{"n_layer": 12, "d_model": 256, "n_experts": 256, "experts_per_token": 8, "d_expert": 64, "d_shared_expert": 0, "activation": "squared_relu", "moe_layers": [0, 1, 2, 3, 4, 5, 6, 7, 8, 9, 10, 11], "router_score": "softmax", "normalize_top_k": false, "routed_scale": 1.0, "balance_loss": 0.00265, "balance_bias": true, "router_z_loss": 0.001, "init_std_router": 0.0214, "lr_router": 0.00178, "vocab_size": 2048, "norm": "rmsnorm", "norm_eps": 1e-06, "tie_embeddings": false, "optimizer": "soap_variant", "lr": 0.0046, "beta1": 0.95, "beta2": 0.99, "batch_tokens": [65536, 131072, 262144], "seq_len": 1024, "train_tokens": 517300000, "steps": 3859, "dataset": "wikipedia_en"}
Below are experts of layer 9 (counted from 0) of a mixture-of-experts language model. Rows are named router (the router's row for the expert) and show model dimensions 0-255. Each number is 50 + 15 x the weight over its row's rms, rounded and kept within 0 to 99.
Before each expert's rows: a language model's description of what the expert responds to. This comes from a sample of Wikipedia text that the model never trained on.

# expert 51
Description: Determiners before nouns, such as the, his, its, their, this, same, and possessive s before death or departure.
router:58 36 55 32 22 62 52 48 69 35 45 36 65 51 43 58 39 56 65 54 27 31 80 60 23 67 29 39 79 58 42 42 45 60 60 73 53 41 57 46 13 66 57 61 35 79 38 64 55 39 43 59 67 51 39 77 58 50 57 41 68 46 62 36 21 49 40 83 36 57 39 71 56 75 59 36 90 66 58 40 69 54 41 30 57 84 54 47 44 33 44 52 54 44 50 51 69 46 74 55 71 36 72 53 54 47 61 73 34 69 79 40 65 40 66 66 47 38 74 44 68 45 40 59 41 79 55 46 67 49 61 39 43 24 67 51 65 38 70 49 50 51 60 36 70 41 39 59 36 58 45 42 47 48 49 51 52 59 37 54 21 69 39 24 33 37 20 59 21 60 49 44 58 59 41 69 52 84 45 63 37 47 57 40 64 77 36 52 60 25 42 41 52 34 42 18 31 24 49 66 33 51 43 48 50 49 70 44 29 63 72 60 36 68 53 43 35 60 55 42 57 66 67 56 43 66 35 45 49 59 52 43 55 70 77 44 69 38 70 66 25 26 61 58 46 45 62 71 64 29 56 99 57 30 42 33

# expert 35
Description: Possessive 's, his, its, their and the before superlatives or objects, as in world's first, country's first, earned his.
router:57 75 42 51 16 61 34 49 47 21 30 55 71 72 40 71 50 44 46 34 40 30 43 62 50 62 41 32 59 65 60 28 26 60 62 64 17 38 36 69 21 70 30 48 39 75 38 62 47 48 20 23 38 58 51 73 49 38 68 36 54 43 46 45 51 54 77 42 20 44 69 86 55 62 63 51 79 78 39 30 74 50 49 20 56 57 85 40 38 40 46 66 23 53 37 62 79 56 59 57 57 33 65 32 53 33 38 72 26 69 69 28 47 31 60 56 40 73 49 38 60 44 41 81 36 73 54 51 53 38 41 46 41 37 64 62 48 31 54 49 54 65 45 40 48 31 44 73 33 58 36 49 55 38 69 66 79 53 48 55 34 71 36 48 33 46 41 51 41 39 39 31 42 67 36 49 41 66 51 51 56 40 81 33 64 50 17 47 43 49 49 41 67 45 47 58 32 45 58 52 43 55 44 63 56 58 50 59 42 52 54 61 56 48 13 45 18 61 46 41 62 44 47 57 41 40 50 36 43 36 24 48 35 60 79 76 52 28 65 46 28 32 66 41 41 52 46 13 67 27 64 74 56 31 40 46

# expert 29
Description: Forms of be (was, is, were, been) after a subject pronoun or noun, plus adverb endings like subsequently, then.
router:83 52 58 24 52 56 55 33 69 38 39 23 38 70 45 61 30 66 40 53 45 37 66 55 35 40 45 63 46 57 61 30 49 41 47 74 42 52 31 58 40 52 45 75 58 63 31 68 54 38 30 59 51 65 34 63 46 57 75 41 62 06 49 21 49 32 49 29 20 48 60 41 63 56 54 67 66 53 52 08 74 64 32 14 42 46 66 43 65 58 43 62 63 45 30 51 86 40 43 89 74 47 44 39 37 45 58 48 57 42 51 34 62 27 55 60 46 88 40 53 67 66 60 46 49 54 36 51 60 56 24 74 45 56 50 29 72 48 39 52 60 58 34 39 99 38 34 37 69 24 35 50 50 56 47 55 49 74 45 49 29 51 44 19 51 56 29 52 44 48 76 38 47 44 53 49 47 63 36 71 54 53 63 18 55 62 44 27 52 50 43 72 51 27 57 45 63 36 38 42 34 54 42 58 26 42 71 48 39 78 40 23 32 75 48 69 45 48 69 42 54 58 61 43 44 56 69 52 03 36 35 50 44 56 63 44 44 56 52 52 41 38 57 35 47 82 49 26 65 36 47 55 44 31 50 66

# expert 22
Description: Line-initial pipe, dash and bullet markers starting table rows or list items, plus == heading markers, usually right after a line break.
router:82 70 77 28 43 59 52 37 46 36 18 47 60 70 38 75 48 46 72 50 26 38 46 63 53 79 24 42 43 54 54 38 32 37 70 40 37 47 45 57 44 71 32 63 45 48 41 76 19 48 54 60 41 52 39 66 63 57 57 29 58 28 62 31 54 55 60 52 22 24 56 65 59 79 69 86 69 45 77 50 51 66 40 39 46 61 59 31 61 48 37 58 34 73 43 42 67 43 64 62 79 41 59 30 44 34 72 53 46 61 61 65 51 33 53 56 56 53 29 51 66 59 51 55 38 52 51 42 80 42 27 19 47 44 65 35 62 39 36 43 56 44 47 26 57 52 42 43 56 72 51 45 55 46 54 53 64 62 20 40 26 51 43 52 47 67 44 62 52 48 53 62 46 48 79 55 69 52 38 58 44 42 57 27 69 63 35 43 64 43 45 48 81 25 43 50 46 36 61 24 50 52 00 29 35 49 51 51 37 52 64 57 47 49 46 53 58 68 59 36 63 57 55 73 51 63 48 43 05 40 23 34 49 49 63 72 51 36 58 77 20 51 52 53 50 56 16 24 50 20 75 61 14 39 21 51

# expert 56
Description: Pipes, colons, dashes, line breaks and heading marks structuring wiki tables, election results, stats lists and section titles like Results, List.
router:43 77 77 31 39 67 81 28 41 17 40 51 54 40 61 69 53 35 50 52 30 48 56 57 52 62 40 45 64 35 61 34 15 60 81 49 63 43 49 59 22 69 24 40 44 60 60 54 51 72 26 53 61 67 48 64 57 51 59 55 53 18 58 53 60 33 72 49 42 44 51 45 64 57 54 43 80 49 58 39 55 55 11 52 64 48 55 35 60 46 56 70 53 48 48 55 45 32 57 57 46 62 50 42 44 23 46 36 44 67 64 53 68 61 45 55 71 60 86 25 63 49 48 34 25 42 58 35 65 42 28 55 63 15 90 34 49 41 29 33 66 71 49 23 56 67 50 56 72 66 37 43 57 50 72 72 50 58 28 41 51 53 34 40 15 62 48 62 51 13 69 61 43 56 35 53 55 73 27 52 39 52 45 37 52 53 53 53 78 48 53 49 59 51 72 35 64 50 56 36 55 59 48 72 59 53 82 71 48 54 90 49 20 62 54 62 67 45 52 45 47 60 71 70 34 74 27 34 46 39 37 40 52 68 33 66 48 50 51 47 43 18 24 45 32 58 40 28 49 50 87 55 40 47 22 63

# expert 54
Description: Capitalized first pieces of foreign place, club and personal names, especially Romance ones, such as Al, Ri, Char, Tra, San, Ro-mâniei.
router:22 43 57 43 48 04 50 40 41 48 33 39 39 49 61 55 47 28 45 61 31 46 46 66 24 45 43 36 48 41 78 32 57 47 41 71 56 45 38 48 35 41 29 45 59 35 22 66 15 67 09 32 44 56 27 55 57 58 51 39 56 45 64 34 35 48 44 50 54 31 71 85 65 71 58 56 53 72 58 19 57 52 62 52 64 55 59 45 61 57 49 49 37 53 51 62 43 44 62 60 46 53 59 42 39 47 52 67 36 90 46 36 60 35 55 52 21 56 56 24 73 65 57 71 33 55 53 47 61 47 38 26 33 60 67 51 65 41 61 37 39 29 89 44 46 41 47 40 88 79 33 37 70 35 39 64 64 58 20 42 29 81 35 38 50 50 41 59 45 68 30 66 36 63 45 66 84 62 38 55 63 46 44 38 79 51 44 49 71 50 22 41 59 57 48 20 44 34 52 35 67 61 55 78 55 44 50 52 35 65 47 59 17 67 25 59 47 48 48 57 62 54 49 61 20 53 36 08 40 43 48 52 39 61 50 34 63 45 62 51 39 43 68 49 52 71 34 19 56 30 79 41 42 53 43 60

# expert 55
Description: Colons after infobox field names, table pipes, semicolons and heading marks, such as Playing career:, Conflicts:, Related:.
router:74 79 51 51 32 48 15 35 48 39 38 55 54 52 60 57 16 45 59 63 31 33 40 70 35 46 41 45 57 50 42 33 48 28 68 59 41 38 44 68 40 58 16 43 46 43 15 77 57 26 37 65 57 55 42 53 51 47 54 39 39 36 57 62 34 54 53 46 63 19 64 45 75 69 58 44 59 52 72 60 62 50 57 49 71 47 55 41 55 37 33 37 57 66 51 61 60 54 55 58 58 57 63 03 37 34 64 39 37 60 63 43 52 53 55 80 47 90 59 54 67 55 49 54 25 59 59 49 68 45 52 41 43 36 65 57 56 40 19 34 39 90 62 05 51 44 23 85 50 31 50 49 47 41 62 72 49 45 21 58 36 58 36 17 43 18 46 68 35 52 45 57 55 43 44 56 71 48 37 59 62 46 44 31 60 62 48 33 65 32 56 50 69 53 74 44 56 59 77 44 47 54 33 73 43 58 74 64 41 73 43 69 32 49 40 54 52 80 54 43 50 63 95 45 40 65 47 69 38 63 31 34 44 43 42 42 71 56 60 50 39 40 50 28 53 35 24 68 58 39 48 50 26 39 14 59

# expert 52
Description: Plural s and word pieces in sports results and venues, such as sp-ring training, Tra-s-k Coliseum and Halls, plus pipes after scores like 1–0.
router:70 64 61 60 37 58 55 45 42 35 53 39 83 47 67 70 12 68 35 69 46 50 50 57 45 84 59 45 76 36 57 26 52 61 82 62 61 41 35 59 47 48 58 67 55 70 29 78 58 35 34 48 85 82 41 50 66 84 52 14 53 39 80 39 45 34 67 65 52 41 61 57 49 61 57 47 64 76 45 58 60 60 48 57 52 65 50 27 56 59 64 58 40 43 49 51 55 48 54 58 45 48 54 37 36 49 38 51 54 90 71 23 59 63 41 56 62 44 70 38 55 45 57 39 48 52 57 71 58 45 64 65 08 52 60 39 49 34 49 42 47 58 62 42 48 47 63 41 58 32 22 41 39 38 16 65 76 74 49 41 20 45 43 55 45 60 53 65 18 18 69 55 41 61 60 53 53 55 17 61 64 55 73 44 46 60 59 43 60 32 36 52 40 64 88 34 39 34 40 35 36 76 49 92 51 37 63 67 32 53 56 71 53 62 39 41 51 50 47 64 39 60 44 52 47 46 58 12 37 33 30 17 61 54 26 58 53 42 61 52 53 41 36 29 35 44 60 58 46 45 55 83 51 40 37 68

# expert 20
Description: Forms of be (was, were, been, being) before participles like located or established, plus sentence-final periods, line breaks and == heading marks.
router:68 55 51 30 30 71 37 37 65 29 16 59 54 34 50 44 35 84 77 47 40 33 53 65 41 59 33 47 71 40 55 41 44 40 66 71 59 44 53 75 34 56 46 57 34 56 33 68 56 41 41 35 79 56 44 52 55 46 78 24 39 33 53 24 48 32 43 27 25 32 56 72 48 49 48 47 56 67 44 45 52 64 34 45 49 54 58 15 77 34 53 63 65 42 37 49 73 53 58 52 56 39 55 28 52 51 46 65 40 57 74 23 64 24 50 47 57 84 70 64 67 62 74 51 39 61 42 51 65 40 39 70 44 59 60 30 59 47 39 51 26 63 48 44 89 61 38 51 41 56 24 36 51 53 57 59 70 74 59 09 57 58 43 51 52 32 43 49 28 18 47 51 40 66 69 39 58 41 42 59 45 28 82 30 47 52 38 20 53 33 27 61 67 49 51 54 62 29 69 48 49 70 48 49 25 50 75 37 47 71 67 49 17 42 48 67 33 54 57 35 48 49 76 41 54 62 61 33 23 28 08 33 40 72 71 35 73 46 54 40 34 41 45 42 44 57 51 22 59 34 57 56 42 56 41 67

# expert 37
Description: Copula verbs such as is, was, been after it or a name, plus final pieces of infobox or gallery labels like Coat of arm-s.
router:55 81 44 52 48 59 38 35 61 13 54 29 52 44 60 63 27 49 65 46 52 53 55 75 32 35 38 51 43 54 37 35 52 64 37 53 50 54 50 46 43 49 14 60 32 42 40 54 36 43 36 24 68 47 62 42 68 67 46 49 57 27 54 47 35 37 67 50 13 07 28 55 86 74 64 52 41 41 53 28 70 73 41 46 56 55 67 48 78 25 41 55 50 59 29 59 51 42 55 57 53 45 52 43 38 31 65 37 40 59 75 46 59 54 53 57 53 58 44 39 51 71 72 45 31 47 53 61 61 46 43 75 36 51 65 34 47 52 48 49 44 87 44 49 67 42 21 87 58 60 66 55 38 18 49 59 54 58 58 55 51 74 36 36 49 13 25 57 41 38 80 71 49 41 47 50 57 66 42 65 40 42 66 33 44 69 33 25 73 34 59 58 58 68 54 34 65 46 48 52 47 49 38 49 16 45 73 66 32 87 37 63 47 40 28 53 38 67 99 40 46 68 67 49 32 42 47 43 39 24 45 49 39 69 50 69 51 42 65 64 56 15 40 27 31 67 60 39 54 25 50 52 43 29 36 56

# expert 60
Description: The century digits 19, 18, 20 that begin years in dates and tables, plus bare spaces before a following word.
router:91 55 61 37 35 68 74 36 47 45 25 47 49 49 58 70 32 30 36 62 62 29 48 59 59 56 55 46 68 57 47 31 61 62 70 67 69 46 40 67 38 65 26 29 52 63 42 76 34 37 27 72 83 50 39 76 55 49 63 40 39 44 56 35 55 40 54 26 42 15 50 56 64 73 54 79 58 70 40 25 46 66 22 44 49 41 64 49 58 38 32 59 51 63 34 57 53 30 56 48 63 34 59 40 42 47 61 71 29 51 58 24 71 43 58 47 34 64 44 49 88 80 67 59 50 47 49 52 78 45 30 26 44 14 45 60 84 26 40 73 47 48 58 18 59 44 41 35 67 36 41 35 59 61 30 61 56 84 41 26 50 60 36 53 34 44 44 75 47 41 62 32 37 52 63 56 52 53 36 61 14 65 61 55 55 44 35 43 50 57 35 64 88 42 45 29 65 45 29 55 54 62 66 59 53 20 55 62 34 38 46 60 39 65 46 65 36 63 53 54 62 69 55 65 37 62 39 24 34 43 34 47 48 52 79 60 55 56 46 49 31 34 42 52 13 49 43 29 55 25 41 47 54 44 33 67

# expert 9
Description: Final pieces of everyday technical nouns and verbs, often before plural s, such as winglet, helmet, thruster, angle, washed.
router:54 49 64 44 51 51 59 34 77 43 34 42 88 80 55 34 46 59 58 59 31 36 58 68 41 84 53 61 41 46 63 27 41 63 29 66 41 34 40 43 30 61 59 61 23 47 32 78 28 63 41 29 52 60 15 53 57 86 54 23 77 32 59 51 13 47 73 32 33 46 35 83 59 69 63 55 62 56 63 45 52 56 39 45 57 46 62 57 50 44 34 53 34 62 32 57 57 54 56 82 63 46 55 48 36 47 55 63 21 87 62 55 70 61 38 63 52 45 61 33 47 49 60 56 47 54 80 61 59 29 45 36 67 41 61 26 55 48 40 48 46 69 49 37 69 25 29 30 51 39 42 50 47 61 35 54 70 48 56 43 42 55 50 23 62 41 42 72 22 57 72 62 33 52 50 41 59 66 37 67 53 38 64 32 65 78 49 38 69 28 33 41 47 61 64 33 54 52 39 35 42 48 25 55 38 67 51 64 40 54 67 57 46 56 32 53 48 39 73 45 51 54 74 46 46 52 71 19 22 12 00 39 36 63 54 78 52 35 61 48 42 42 46 38 43 40 44 36 64 35 50 68 44 44 53 71